config.yaml
num_hidden_layers: 14
hidden_size: 160
d_expert: 32
d_shared_expert: 0
router_score: "softmax"
routed_scale: 1.0
balance_loss: 0.00589
n_groups: 8
groups_per_token: 3
optimizer: "soap_variant"
batch_tokens: 65536
max_steps: 4601
dataset: "wikipedia_en"
Below are experts of layer 11 (counted from 0) of a mixture-of-experts language model. Rows are named router (the router's row for the expert), up (a neuron's input weights, with its number) and show model dimensions 0-159. Each number is 128 + 32 x the weight over its row's rms, rounded and kept within 0 to 255. Numbers have three digits each.
Before each expert's rows: "gets" lists some tokens that make up at least twice as much of what it gets as of all text. This comes from a sample of Wikipedia text that the model never trained on. Tokens count by the router's weight.

# expert 83
gets: "| ", "- ", " ", "\n\n", ": ", "; "
router:183121106123117065111117129086131168113128122133167135081147092140083087131160116109101076094089150068131122118115171183153104144060129123115155120188143160145164101172156087110169122084139131108066052175123113115198170173090123140098139123167172099089100129113138123167174177152069110149187156142170090136136144125159160134099121146112142121121218129113135093071173083156141193100120151137138092131149199142167132109113128149132147153163143088105120099147086089125157111112060099
up0:102102094147154098079151101147079115144115076108211125068220118132094104159142128138149144167138139111129116164136111156103135131181106133047149121134135142142143103124192115118098139075163129105112089137128166153138050108112052163129149170135131117139119137106170141127154108146130129123132128114206134062141136142102174104000105123130105137143172165197092090128158153112131173131125143146155125105085123144144167107139114139123166096190116111152118191064147103122096112131115114
up1:199185129114153116105076160082089125103108141114098110144110086198129112149182082086116170086082120115176083125149151109181148155102104082186177122155164168067122063128185138158107126123131120128113116087098094134157145125048153102137135149090131122155109112164141074125128089136065100112184197149136108139083105200104148186095099121102128094104119112098109124115141149149089067149165136160126155153133102177174166129134120166114122105148101098134144207090159127140154128173138142
up2:149120100149124100223136123138162086171107135147130114064142118141108119158167145116131089160121115066132103194176141150183147148194145093135151145109117150113200060077186083147132176146102118123126145127150128166126156143064094087139128128123138158102112165132172142121196073131132092156161156124176170077133140174125155141148125104114149131141117102082154079163163122098156121077132086167112108124057150121108078074133086135067109114068145123116092112149117099114200117119083081
up3:174160063160071093095151138065139133111144097100144175159149086089104122121137123135093125095041129102054105061143119207144153129131128117077152158154149132086147105107132134122126184139136147146152117119133117128138063180101149153124175213140140121110165137124167078192156150155101106122154180125104069133096133172102150151094142125161136115187174144076142119149145145139079148078137122128129127097147153161159094040171094106144134120157171112117138111119094144159105090169062127
up4:097150111113105081094149171065139113142141140136124114104089158098156117110133130109109086117108164137079142132133173109135157147017144179129092098160113162075176122155141130219136133131177179089134133168145157167087087109076166114107133131142112095133133169074129111117115133133148056114080143106106199099131131104103055154130137140086072065160125123166161122133126118178069151142120165143127120199155112101159095147189167182143124143097169089125120114168099164152103150119120182
up5:143118090100128092077077162057157123092154137165165128174123124173093070134141148162078133106112109072094110147167089088125096134114090096076150132200145137117135131137134159143054187130104079149141071112097168149166141126106113166185106161162085080079094135083157162191202094153092118130176144086147133173125145130140130113123134118089204118109159184128097092125104085097106164084087119142132134117122156143160176164124124153139149162118121120159140180072115152152166093150119164
up6:188126161145051109141137089071101135183124090168136117142106137097093057161157137126137178153124115075158114127114133111118105140090121134131089178173193097156157132171158153135135105095165143127065113176142136102123079173164107158148140155129166161136099138125107122141165137112112117120117131165186104087169122151108082077118119092150113084165130103134148151143157064115131135153097121212127143092106150230087129104129042097066159165134084131110104101167155147096172080117087140
up7:168155085113142092096086114081163119150164083137155113108109141135089167172100112152122129101134165067128115095092180095113119110099103203115107129210091096105180150154078103160106141111186113076085115074206129074154151146113204144126092141114125100134123139106132127106128172164082151087153166188151039107156125134088127132112097110111175168095145125127165143143160148122094120158156156167124093108156156166115097135112143151121120129136075178153206083149107157167148111113077109
up8:121166101172116101107116095126142149070085149079171169132094112134117127118089080058159049084126124118115088077107120121126101137118123083181152123145089131139166070113199151130158176111173145141134059138123151121164182172153162155189102106135104115158065153128121225115131124207142138150155165091125072116177188096122144095097111123132112166140146161134150159167131104120129176113052137091137119126140125131155100095172144122139126179165142134126143103109103053170109122119091107
up9:128083058099132095062176143086137131114114064113151106125089133125132097118124139124161149160130123107099106121154094151065139092099090105121124121106082151141147078171149104145143156124135161136142076122152106159081191209092075185129097118107173118123110143102174187164168111183111123144119105139059104120138184158101154100130088107146179120114155133132158089154116129086116147071124192129087129073123175109170157185132153181171163189107161102172163164120075144166096112162120101
up10:152100107129154100116144120117129150127089094138133147150129110106188109113128134117119126091095164141131097105169117138170165135122156130076105108113091083094199137127155128136173164081126077108146052154097130170124153182155182133056076119163086101092143099171156120137196141152103150092155111131112109115114151164116113174143045148133166125096135109135188163129171065193158100089132152091077131078112117113135136194145116156139139152150110177092117148110090129138198022126108180
up11:173158165127145069110124121133115135123120122117174134151093087144153082150131127125154115141087108068132085104136119189127137144153093122074186168153074086138130081131076099074181122127131170107146125080085128181150155120137091098118127185108128159082084054085128128164139151103100149155108099075195113081115125125100161120074189145157166184165112143115173157110189085116169088121142155134158101122136139168127113134183095145091105146114158110181127089181075105123114150203134178
up12:064069150111153085169064112088195138102167122075160125090116110193110095140127080159126136098139144087135129134124125089148110184175121149092129126114069187128106166096135099125086156153116171100089100074135205136156185129143152098084151159116163081104131173092111184146147134170173116109093158085134086137168177140121120141157166127060195136177140140101132169116161086132144131098087126065089131133139141160186158128122148111053152130126113119096110158113120147161169115096126106

# expert 81
gets: "| ", ".", "–", "(", "/ ", "; "
router:101111073100152163163124177110099119107154202129093122109142130109110040122162125105108092100197156105130039111127123139130105129128125156145129113114160140109099142167080120131126180126175119127134081060134153077065132105095154154093141130126145110117098166127177183143122128104120123146145175054186119113086113087083148125124145134148076135100124170162078162082080195161144150130126191171139142132128191124138221148188094142101149087083131106127138091126143105176136141158116103
up0:111093098091138076083115145085165110176138154142122119153105106147089059166125165125154116110154124139107136123108088151142118147119128075136174119164170138128171157131121172193125185108145105108101079139178109138133157132114149133153137170118127068129156151124150108106196101173161106124162148118168057129109116139159136068077112107080119123118155120118123093171052100138138170061113156075181083080161159162109160148104133179088102179093172127083129207128087148169053102114163139
up1:149206106097152129122111179104126222197148119157171134150150144162074116183168124095073138153106115147131130060125113154098097094185136071130099079120132138118108125176157158163149171159160142166151164084107146098130139144097105111095133123097125095122109108129162116082148051129098099160159150134081135060128097072076108121123143074162147114122110089150089106069092159085166139128127100129173192127117098137149173077163145172064144121097101127161150148147152187108132129162130124
up2:119131021145167112180101138069103089136148124120124146052081134108095104102141152060065149111144174104136058124144095085142117157127090152137111155086124106183151085128163067207105198203130075123139089084161121162154103141165135116115105125128138057154082121098139116099181108108164135113124158101168161151119172147094153124148120161127143128169105144148145170117125110116193142119134126132155115136150089186100135094177139089174133130089137133116133147086142170147139163102182124
up3:143151094102130179189078081083123086167110131050103149096138109133074090120110071154133170080061173081120136143138126152182138159145168170121148163101177200134116127137113119161155126113125119171093095095119177089148186121111132146130067151111116096172086133068129115113140157084132074128183169135134106143126088095099196107161131157158091095156202146133152153085143085144127115175100147207137114160129101047103098168162128140096104138105135111145140117149119170116139108138136121
up4:130141079142128166177133109139108139149097152132082156145116173161126097112137133129119065116145123088181100139107141090160185109114109165142134147110162135108097175136097091121142148162160132096184174118119212073068143143132142163149037188186078180079151137144168172142063145116104081169137103133147149135141125080094116091127111153188135110093158118150094089163127127115137166100157143174145152104043103136153159161088091086107095083078093129162088100108174152151096103127091139
up5:079133096102199157093130141118082145160119116139119120172094097130099053077179163114161118148163101142082193095140134157050109136155093145154077167102124141129090127131120114105156177152164071168128092077081151091132144122110103143132061111120111086103118167164149128145147101124140143171122146142148162175162094121010193103139092129139131141157122124148104139124162126094096172129124152149097165139088094090138117126151187125200119116134129143055166109134113139163154143188094176
up6:081095119123124123087109135080172144146086181170135126165117102133118148091126147118176207081149178148140128083160127090124060106130115058166154084125090124119105105150156165127071150102189096121142105127091117135062146177155144123156111106138120138190072101119138161147153134129153172170155125124158114192147131081095120112106064077160121156118126161157115112137136111168160191120124111168117160060121131177132137057132121114175153076091187081155151075090123179133083146156106111
up7:106108123087159133087103107108135178116049173138143126098125087159154127147136186083132106134077098103185119122151140126102144116085132133149189126065131088142162175168109145097146147142111185107158100073115148128150151156178169143149100178125110132074118131203118177143099158151120147151100064111159126109057094151124156071151100102164113188132127072196085098164115138176124184104153147108167109122147074147071146146132121154174128090157081118140138094134084176152132101085091086
up8:179092060183147145114094139077151121068126139160138142155115115181109098077216088119164097133131167137070110131069057127114152136156095123117125093079135175146096159111088159125145126129177162121127108099140107144146154115106197155163074186138080123141161132160152160094116116082142092138148145118135098117131155171171140145108135110123120124124106152039093201102153089139083114146102129141152173080197095180103106177139125140079143122103140140137123192084134110176103088147100145
up9:154098125083040132092086180120098149165128110094105144142143148109137123096079117189068169157140110122123095157099095108154144134117165072198158146146134102181123056156109172177124161106111182169132152093121155102136147140152119133156133121081123105152090134070193188137120146110086162178119132137161115102134143137062134057128109129122144148113099092075106113088056091130120104119135159180101171136107108137107159138164119232116122136101207090133153152147162117119122145154120113
up10:136113103103071123123116202078126135128100103066156179125163103123105137191149071068062098190160128133106112138143138119142154133176126134117186165151105187105086136157134117166071083141130097129176158125128128128097138115164106158125135148106136175071059131128117164119186154107107194196159149070099085192131173086139163101106166153075116103126106103105129130141128086119082157157123176083076151080161109113120120131129152170195143124107106130106127094116121128197110133164110113
up11:083140158131102075118085117105102123073115126136121084086183159144145113181156110077180137163140140130142123122141123115147105169129109149152167130123105109091119111170133137207061183112185139122119129124148154061137131117166133137091095216162115156057094168169142142148195161164189155084110159127134144161135121155068092098187162123110109094151098128116098117114117144169132135140144081127071147084120167169111155111130093120119083103146106093094164090061118121186103109185133060
up12:112152119139112102160127123065074109088161163195124169104085157150090084109154115150112069175188228125103132082126125096098162161109126149093104104108086129148100145165101102182143121123150125106102108138174173129099148123113107058109139136146152128158134160188135111132125119119151126165151164135064132179166098183129137116100122067213078161125107134108076116153133173149139150112142132150109137104085112186144095100173113107115156070064117143062205146119130148166102118096143127

# expert 12
gets: "0", "t", "2", "1", "9", "8"
router:155137101123151173105045112059177146171137125178197137135120147079182155057153163108089109127114138172183128119109145116190097161159116179104140158137170105129115113107089099137113087159111163122082128135139149163149110133080128140162080123096115113130153081108157117148174154149146090120123154098113037110159152128178177111115143113159198122114078149150100096150150132095093097157137188123122179143153149133173174082096131080117111145157076101132087143141110154131139163040121086
up1:133147153137150163137083104087217107161144075091137119088125093124138113144154143157114122230174137129170137146137097134125130137096130145141080171139165109150165121147141151165120090088128184130105102117180116184134073134160104138105095130177134096131137124170154158064208082060141149107160079112106110147100105069085133170099094133110141170136104132090170088157116154142143082134132109141077083126105156139110151137108150140100113132135153097100058027148136090159132125206156110
up2:116040105112139124148089132115092082127169149152118054158140208110106120115126108143099151122119135139136128087114166084165101100145082148116072088077152121127076117138128118111128136175231101109098092116054173144106117156122155086172077171100075088153135082131101162109167162176166125137158076099119115116126183155152146116175168097185152163146162095111176121109136158112115164162161118162106170142135209107171155142139114115131141166115173089091119121102126142092152123142120072
up3:128114148166071142127144128151145097172125098239199111165124122156120127121142129053101076118063072123150144092121121100186126130169104098089109179104112092101164141102095150150144056122123112138111093116077117191096084146142125178108109157142044102101188178096113125115144123120149099165096112110155090133082156078111173105138155148104142162156090107150157168157174126107168116134131086145146094147140115094156113101121172193145167147168100071123119166139168150185130131103143117
up4:143132156163175112114103100086109158124174111134169109178132087201104126079115143124153098158069072164125116173044099130182058125170042150094115110123127125131131162115094137171101166124127081119134155118082144136143155110075172134117039180125121098159106118116124128209122130156166169129120170157154122067151117114148147094110148095163105116082128168134149119132073094068112092098155224129139141154132140174112192167124096156144129158138100087129144114119145123152110101121144125
up5:136172084153089110111154160121102140143158140144120121119085162085095133106153163113126137136149110114154145130128154190104095164083199138148176159082125094115122149120151092165199188123115157080084144084185147127049184130065113111108091084142133151152113139131099069130121120111134194144128122153128141045130141097064128104167199154167058175171043154109135149163133123130092175176106124131154146127149111151100131078120148150131106107103141075139099141145097145162118127126052115
up6:156194083147167104122102153057132074156100143163130140151168141068122135107074128154122119129144136084179067124164149147159104105148174153049124174159116086068120185110132163146124107172150154157127108091149139199129082127148106118132128143134198134162130139116164078094147150118117123120087136159122097116144163123094132130152100133129165122145127111145133160247180132151123111105135102087134158067106115144160124140075140058124182072100088149082091152127142133113135114070100068
up7:071117090158148116127164119116178075132138160197195128140133170139146133143147133067148168135103161143162187106113110109174146093076122142083132140122112119119124136073102122158130140118142160101061143110090139135083100141040101140149115123155137164174099116129107094143124144180078125177148188115137078124166148145093127156158153127179183124136101062129129087104155123148036089103081138149141194101138124201117103091117092146136132177104066170154116140135110084096172124086165101
up8:157127125090142131141129156120127129173092157104142153149154095130053116145150138160167117093065125092138100108111126068147168102153079182121171129117124170112090104107121131187119068123141100162170197120132123090099156116117124130144048114172091137139149086069131086098165138134123057108134099191206001122141106171204189110131098123113140145186122128136139086104137087152151144118093161157140175174138151126164138154142123114137124129106092109134085127174137131152090160107127106
up9:148211074089108144109137102099167164128100119183154079113064114162171182095072142100117126107126119080153117174097130116116110176143102127118109087063173116151135170117106160164119107120131189122106142091137135097143151125082140138132097169135100155136093109156094140132168145116174160096106143141144109145183076139086176136159142198134189129159152094154107063148164093101116120139153113171101159126148098191148110054108119150128098049095097173193147115137126163106127139056094130
up10:150154082133074095107060097169143112138069146120103099048139118174155125088125086177129131151122168158127181135144132120139200103169134154088146107140096141155147081158143130169108088153125143139162191135114179099094088111090146136058156101091165167149168128130120113099142138096128097146131188032152125123092127156155091143131127118164165114060135116136177119129121125168172073158112062180193168096140110110103194125112084132068139109084122139144161136168100125145153123091118132
up11:134171107126133173150126081092167110186155082088101151143107133129154128158102115124131176137142174157109088114053148144185151138187128138142165070073147071128081139131126068125133122109122159070108115066157179132135119214139110155153155180138141113115107179172117143087165151103116150090068187100101165111170106111123090061101104145119166138146074129164101145159102084127164106101091191130136143068117152158156116085076104141107119099142094114146132124175129185149147138136059144
up12:100133092103150144118120133099138096175129129114153125128108121101131159164093129087079119147164222141192167104097185152108116126226108139119127114132119126124143123125153086140141094095091109073046173102130150154078181124131132119135010120077178115152155169140126115117148177109129150155129151087111144136165163144105153129092120122140172064176110126114140061133144133087123099114142124097075135102116145159193094115167132128155166146204128087173106104184121144124083130145091082
up13:059206082101137163121136153129100115089184140153149146139108078090159143106136126128025135061134111212090068166189121168121123096194102145170141197133150128169079142125179105125091144196183115137149124165146146105144139106116166104117107139134066149158122153075166156129118145138151150107136113115172083140147123118140142108134139149131115141133165177150107097120080094143133139129148099150087113080170116129128174068084095125134108107128105034100113139110133160071111123110129151

# expert 5
gets: "| ", ".", "=", "\n", "–", "/ "
router:144135083132162147130176128086134168125140131117138054106145088077157109105108146138153131137153073179073109143086157117155167179124135177140110105099123117178098195170155110125136114093181080106162073105138041073082152095133096126133156116131148169135169135091178091090143127085136081069093165082143203141124133082107108151069178129099160146142079148105152061132154160107173110117121149182147160131116190087182117139093099117127149113087149093118152141118161107158133135162145125
up0:117157136097184135130079083111126118124143158110158138156155146131149142136146151183128122124128135150122154048144087146133092093148111171126043119090085108159112134158161125131161106116161071116132145049141126063113099153150108117110169156152155161090027121112118089099168101141105150162094196094146168138142156113078136105126163108141147163109069168189100162134210107108168127158055131121098150127087120118164118173101082162133147142099134124136139105099088210122133147192086119
up1:106123117120115167161098160022152117138147062159116073132151120102124109123036116177146157112136078119139110065069116111161120133090113113144134099098133114162122151092136173148134158107104141134102144145100105124071163157125129143137098133136077163145147139142167130107116117106132125172118164090199151110122180151096094114158150117134187093161106161061164096180134176083148115183128079104132110089108133210195161057139125115124116121107172107177129203142152130183134148137083125
up2:097104131180137102123108113097090115099161123097123105116116168101152146150147076181126127088141159133108156120161147112123047130086205164145134162180100162101111151109206162129078183149111137181134154046113130147107167157191101134146108117059112117138118119138113145097106198123124110110133120149135129146120144187136040150075138099103116129100094083131143104131168118118131083103157108108112158085175152105141123119159095082169123075172167086120210109158170193112086109111162145
up3:112136099105157167137121133070161124137119139085087178113151123091187127150170130207108130118117120152060047138125097119108119182117130131212092148166127105145139097165169160138171138083164156154101162109170109075146143136145146150088157161071050080129104119071160112030129115141102185147093174090175124115086138128075108109096129139089183119106118120113105119125119139127098150142186132119109131145130164144170105136140079180175150132075103162112142125100137144183093096169117145
up4:100160064126138157110160108115114078132105115133107140141145130104136173141068104165116128164135165138039129152165142101035137098216099170174152133113082153186057138177103102125124128113145105128099120117173175154134145119103094080097112101136133204126183139108157106082168113125100084115123098114160135076110136109117155118137093126141153132171113127047121188167094163084103160128153134127128157143132153166148107156121144140105142150079107151096187143154064159121154154163048163
up5:127143119089166142037108189081108052130140096113122123130134108114123110144147161146137120106129126078125096151151150108133136110119133094151164210105141109138076156128127126166168169105157148076175126094173138130152065188113120132117181117140072164131132103087101091147169149184128092101103098128160128097105131118056109094136130128121183129136115114117100142158152176128158170102115123090084168105149169179137104149117127124123122192061034114108184154126127153222164136102089178
up6:140177094154190141121143104069053131176129086120125087118159122065135098123134111161124185102074065102125110174123089145115130163143090133121102146142144172155095131127188158161169099129145136155100159149159105098098164129163110117133121154172100086115118139118144162075144084138105159085062172162170122140172130072091124125096170135167186161108054129143130172077092104119144147082120123113161155082133105106111135071144053169141114113156114127115155132085179147160121218127134171
up7:097128096131181192122114093153098196162134162124160148147101150094127099140132126126133145187122158083102127117152226094116201136172139155175090152051091122131096204134104056170122088145133062148112108115138149110052078161085153183081127090111125155124113029105099135139177111140101091117092172160151106130137112153125158126136108158114147162161145144113101123098140107080137103138108140129126112087123128132174129133113134136134102148072142112159181127131111184134197085100110123
up8:076118165113101088131186157075159162117150141131115123134125116053146124109136106138153183090073168142140140151096147083129162116140109105128151127112117097163142161137176133153163115156148128164156089097124088142070113161157109143114135168115098054102166161106151168086139164177141055103078173076096150142144128131035126041108115181096143094151100124111149111155118094121149139053150167107128175142190104111118059134119128098143108089144174180102130145166178129159180133119122171
up9:065094124162154172156094156084110106211118193158121119130133112079086069087110132137157108140103099167105103154075151119142182174136156154096106161152140110122114180122130071192153136127159136134161075104095135115115109137188066117107178169123111131180128084092162083127186141171133133058169086158104115159075157131131116178087092118121186177156059130108100163127102113055111124125139179139129136149124148152140137129118057119171088127135150111109121112149159099107117123109123183
up10:070152132187085087096116112089150178096162205187125089103202118086112081134103096165089170143167060123114047150151099130109109153135211147133173171053101128192134113135155095080134128102133166129159114075100156110086121182132099173138094176120151100130116181112160113136123116148141105060111152094104102182152092115133185155137144109146095134115127132112102149136160127123098088155148116179136114093146065124076181183127136134102146127127159107113144166156142122108134142127120113
up11:118136097163124136141136104130101107134166128103148129154133142120105129147063116143101084204168139113173134155138108148149155196162174161067103101090154103120120076101195121138087122097149114088142158141096103167107097117113096119144169116141133128170127131161120076103183137130071062085112125099121159128157133136115195139072143161109203143151146117136071087086118145104155153137076190138062160095153096146149091114173098131188134129090138042122183092146095129159099163191089153
up12:135165109100096119094129131124091077094109111097140114142190083132159110156100162092118153103180180134122058154150131150099140110146188174117141112126158160091103084148178108125075127135143175126124122129086133164181152129050131109124162101146119091082118196133133119090165137105167170085184124116098141136131144160138121119118147177101049149199106077102126176099098160091141090176154118145119103080155139088215063137089125127133079064181116179144161093158135136158128113125143142

# expert 47
gets: "–", "the ", "| ", "\n", ",", "s "
router:155122147098114058158148104159125109156198151078124104147142112122105148141149114115131102126156061079209084133132134086147125207091070057126157132107166139154157146108140101127100142093155107117127083113166164095087131140154165149130156108190126201145149134148114133118105124207178143128085135166131116155127159168119118139091091145117113136150138151159138171167133168133092090054092111130100100115116135145155152190150094081050127136140158150141103093213121085129146079178180138
up0:113148074167106134139135154122088130137096076129131086151144196141161168144131076157175185104098115080181155091089172162124148165092154106111111160120128171146091167053161112180110105057081106102157103119106176123050078102169133175184118098097109124133135118107154176087096155136157166063062106134137122148154177127114151131118113138143119122142095165162116102164160124127105104080111128126159151157154128168142182119138142110197090151113099112116114093127104149056162071115173162
up1:100118107109112080099118139135173126221122145053127117114200118124128154122160160136135158129077127078126122154175138114118133167108154176125092092092106057105108120168089148121106130110152193092159107076114115128087141169170107129093102169091146111098140103093128124165167101125119094157094095098135169120159179110065157142153113132079116164101087147143092158160110166178125166136154178173151146119144108213123094196132075178128156105082156104150129074083097130094135161105124191
up2:162165115100086082101128101114081119107142154122127121117133103148163125101135096123069171141143096091157130177186088096150112163222087125140130180096124120170119130113163153146080196158107172115135160136150140171135091192100194142136158092119129179138091079195087094128092105146104114078179129097117118161132143084125135077144122151093147137098137103161075197167082106154111030081109116206160143120113136124113124112191109166163124122169130128134099094147130108123133100108143095
up3:114138134108127124175113122113167095108145149108094113119132117098133131117082021112153139124090163094059134139185094078122113140139092045094175145066186072195120159092110131149182152118139090123098115123103125131115167094112108133191145170107093159125146154158136109161083147200139094120141123108143068106121145196110191135153158132129079130145142095123156108146160174108100156099104114092114134140138144181111168114167174091151144093064167141103173193084166158118130118125175144
up4:184117117108130126089126083112131087201174122097152081188136161102138091086147158089072180175159107203158110115136139117157089099115126161145129128124094117085125117099128200170145122125153113077144100112116151147102155113131188147120154080086138166188119118117083151109083182149115166132129117164110064106111169078174125101149121161154091144168136135135086149168159098145114107112161066227163084132111091134097112140177065118151176103087120110050123144127140114143129101130149111
up5:164179108132066078145105078122082136136097104128109155161149169155119162182084126119131124145135123098097079195087171060149143141157145123162122131146138181137143191119195145154072144107165106122140131099062139106089112146122131169126100128125161159114140124124146137140112152142150061072144110149139139107155103130083173124105089083087141193155045035133167142114115101108114093109155152110190163085110146115098165127099119103181094162164131100153091141144112103210139097118156171
up6:116154086129148123150165166136146115113094178183098071156145111081155121146089153152162120112156132105106140162096103111072091097144190131187102131092147147082113146138140074137133128078119122144149104101125129173081081138147106117130112098176104120188126094041166206074157105146128073088133087088149127149169130147141161123144086170112135102138132094167162083206184061148120125100127152126110094108123142135157086181170069160113103103185174072100112120142174143134137149120168168
up7:103126105120152080157134098050189101082104137099146124073159147105135109119083155112086123088109155105157128091185151038125121118114142128084107135126144164141131086095139073162086114169099146071152114134134160114125127173175151103069107121123118223168134075099088203144165159126167137103107119105153127123145157178136134098211192121124179147124110106141150207060098158169131118103157108127122108151155126178144139156125105120062123140152077123138133192128139106127122120158111142
up8:127097105151084048141185137137131168138120158091157141165127109065094082113119131145170104163124187094126107137165111207116141117094159129072061112109106191141095115119147113128185190152133116123178077079085153171114150188067081147104158108165098134117129171113102143128153113173132152117118136121136103118119185096095180107139111052104153092144151199171152145087142087143135124111111124145152139133111179149137104204097087097139140128076147122162112109063127140126102099145104183
up9:139140099154132078153151103155146134173072092109132122059129126111178108132109096115110117101105120132173123116092099133146114113107146045124201140054118127171153132097159189163155098110130096123125136126192157121087118089171194083171146116144115217120127176164171126128118069183103125172129079112169120155125170170103082123071061138205160170116152163153067164164136152138114088122090104124141127133092107123119151125166077124136157084113117106150110179108148135097122140090148098
up10:122113130126163101137131115154142091221187147143149074155052093162126161166113161139086115160167158095180127160154157129128138170146129144077076148177143170159078092069161124138110145126147149110122077099137124162119141117131123165175072099140086177126159158123072145107108184151105167100097111142153055075140158078107122153143129086138090129141135141081136123101132077072102161053120177127180097110139146097117096141106181146088140089120135153145169100130133134108155065121083186
up11:139153111110209069184139140130152117159180127142124053162166118128129075135098078108113151122166151163118095130126154038129193083106129146099133127091124163110154168138175079161095114149128135120118062107171153093121136121161113105155104092194153168134129156130152125109160121144107138061180160162120155101089062116091113104101176108089131162132093152145154089163152138075150161091130202091116144158143139120112104136112121113082121104164086202078073159159101158157099085128144123
up12:150090103061115185098131099093104095165182083121141161174095130120205135164112137157091097137150150147127188167184058119102096091157089115122152147127095122104159142129163143132153163121196178129132092142138097058136169137152126136155125181157113104082175118112153171144098168149111132149151133057041121121147109149148064121114123096146082114158080090121118137153115100109108136146078146097115079084178114142032110167150131125113117147139133134146108146163131152194117092177101151

# expert 43
gets: "ed", " ", "1 ", "9 ", "5 ", "0 "
router:143132105094177146061121149126135072119115114112191147168099129141184146150136073146137101084145124139094157124103130117156055125224129114130082166065182135171126067141129102148112111155149134072106078095149115136155076108100141118154161114122101117075115112112168152134123141078128123119186116102115097110211055156141118148171170110115106092158090149165161128146132148138136119114146175040126124122071113098145109163114198069090109115162093132117123137164134071116115123105145195
up1:121193109145141212110082127113139102118078173185099126174026171150167096110118059121169165154141159114119134135097140133154159092166132131097173178177114145089124122110124138158133118090111180092096072108118190136125133117148169052110143095050167140078153144131122118145123134130111120157151161113158128136136083170143137073098154135148169121097136110087181129141114124130084076116111110122096180167096103137119137136097105105126147120189212112100103112203136077103125104147119119
up2:119173068124134140146154130134135131170197107136115150160096149145120124144166149139138104089092141186110140199124084156088128056183119127113126139100111142096156073133114081142110125149190157174066094046135182145105102162086153123147136121155086072149133138121157055157078109114111108125189113034058135085151107116081145149123128190175103136165183148105097105147101103156133112077177135097113102148184123143133113115166132151121145122155146146110112192085093155126149121119124163
up3:162169158185113134081150133159092106165162106145151147055088151172135124150126119100135110125140134201139132106084123150189120170184128066096179152119148131088213067129175093181114158121139093133134089101087165142124100113153112063170115114097127076103132131167139138056140117107133085171127117033177123142159086123151096088086143142084119143129147200112109126128159163154133125068153103113081140120158103099113110127130136172107114105184091111125108101196128150102116173127142141
up4:121077124159128096148102112168043131174129119123173126133082127079164106188153136156180138132124125139123161116131056122143092093144130141180113164175059112144133065084104152153097124128156141130133120158150174162108128158199155123142107062057093135126063147137198153110172066149206143142101084137176134104115083146103125116122089124099099151091148123172139155125142167113143176103131154109090090101200091156106102114142134185129111137115104115083070125174137102100152151122116177
up5:115120079076146132107160111062133114086077143143141190108133098153121113159129093198148080129129103082127161127154122132046114173230123132197158141126139080123116140132130140163110153156143148123101093097133152155138064120176146140141124143098144101164167133145164098110120167127152166119135098142068143153156123129081115120153108096150119106183118107105138185155116160145115162128151123087048087050120097079071116074152164145086123106136168119086175117208101150168186124141123120
up6:096126088137118130155093152095127076077184148103111173089041191135109112137097122137161168122138083087135120113118150113111083082164168123084189170067146112198110094180118111153129147082149168096113145151107209111143148133134139098114205109103181159136133132135137153142107174115140156144111155104113130133167116150089117097126124160119116104176140098098097166092165205137188091146128139119057152134093123148108165091116098124052054155193101146118131172114148097113115119145137141
up7:176135113117144098059145162114076104177171158137157126111124057156138119194113146137101126156150158159107166149145174119136138153133120147074089147114110121115097143154114082156179128134155067142131118060155131149132121119138088108084120116101062176106082128220156091131133175116140116123104169118164088099117128100183082124075115055140096175151091139073136136117084161104158101188147156150147123138131171134132148139156090123089068165121056116154129121136120174083197084181146138
up8:091151134120196120074167095166147113128090211179101127106097134120181186175128156112131173162122175148143117131131103145083169097137116086168143150100204095146082123114071155120099143128125148155111108139120164149145124160101083123101094117116139157149146111088109076135154131085129127116164122098127094079197086117137150085109086069071148156147113134205127055154190164138126128140170107072124104116154134190071088137178149103120085126106126084132153146125102145127207101105107123
up9:103149162139131133079102086132125156103146139104108102105116154150168110153129116171165169146113113119108145164135194106028068084169101092047119144112160137068130080083097106143101136153175101121126103131111135116151135149162129071135132158103131181140135114139131153135122111112151133150140104164129093064167127047129138124055147132174067157154151186125157091156107184158150155176068119113104058125174156108104140091134136129154204120125150154086112071161138137130181108166178154
up10:125132082127108114139096124167158132134067098125067180139079114090152104126117160115119122104163138082110211146173143200097114114155100197170117169122071171098147142123177157213139110123108171115140076122164143130116099113049122070075171116132119080075141088074146091153145128168097091117117134115154140148165130130163138039170166196159152148156178148107133150161157120085144093125133111092094172147100112156125093164136160151145090121115139116134144125147105118115159113117063098
up11:127171168110132092109129176082138075113126163139108163128147139138117111148150138032106114157158130038135151067109078144094089117143136126133196158164188080157130097125113143166149104180158146075126104110165130108134100124118167173166151132189125153135128159144122098145151153073043113166168146100124096041113149112114143097099139126108163121096121115109126160144070128183079099134113088088207171093100143131109109150117139135150127136180106160136187138171130078093132094134179103
up12:105162106137094132062116148139176132145071105113138139102075128082161119136137110148160171089148174091124088122137073144141154093163134140121079187061092123113103154166141143116135107120144083086114117139118160175091103151147152143115161126156074136108131137133141085150188149163098045132089139127158122146203124160138178150086162171147126066126093178107119153122172165099142128141174080104046155139107101138140107175172172147115183171139090103120100138187167043103113094123126094
up13:166126111134180148093150106138131180158171079137159153149115111120129099141127083145127070137082134115124118174138179108118103124172135145095124152112135123221069095131116128142112107121140083101097146091113046135052085123183162091125138152191093103132079154130154136101180140146160128095158123173184150098195088210152085093151176119119094110112161097148081113111109152154082132127139103117100136086105181121114186179157144116159157132099085142088166158081067118111088167139142126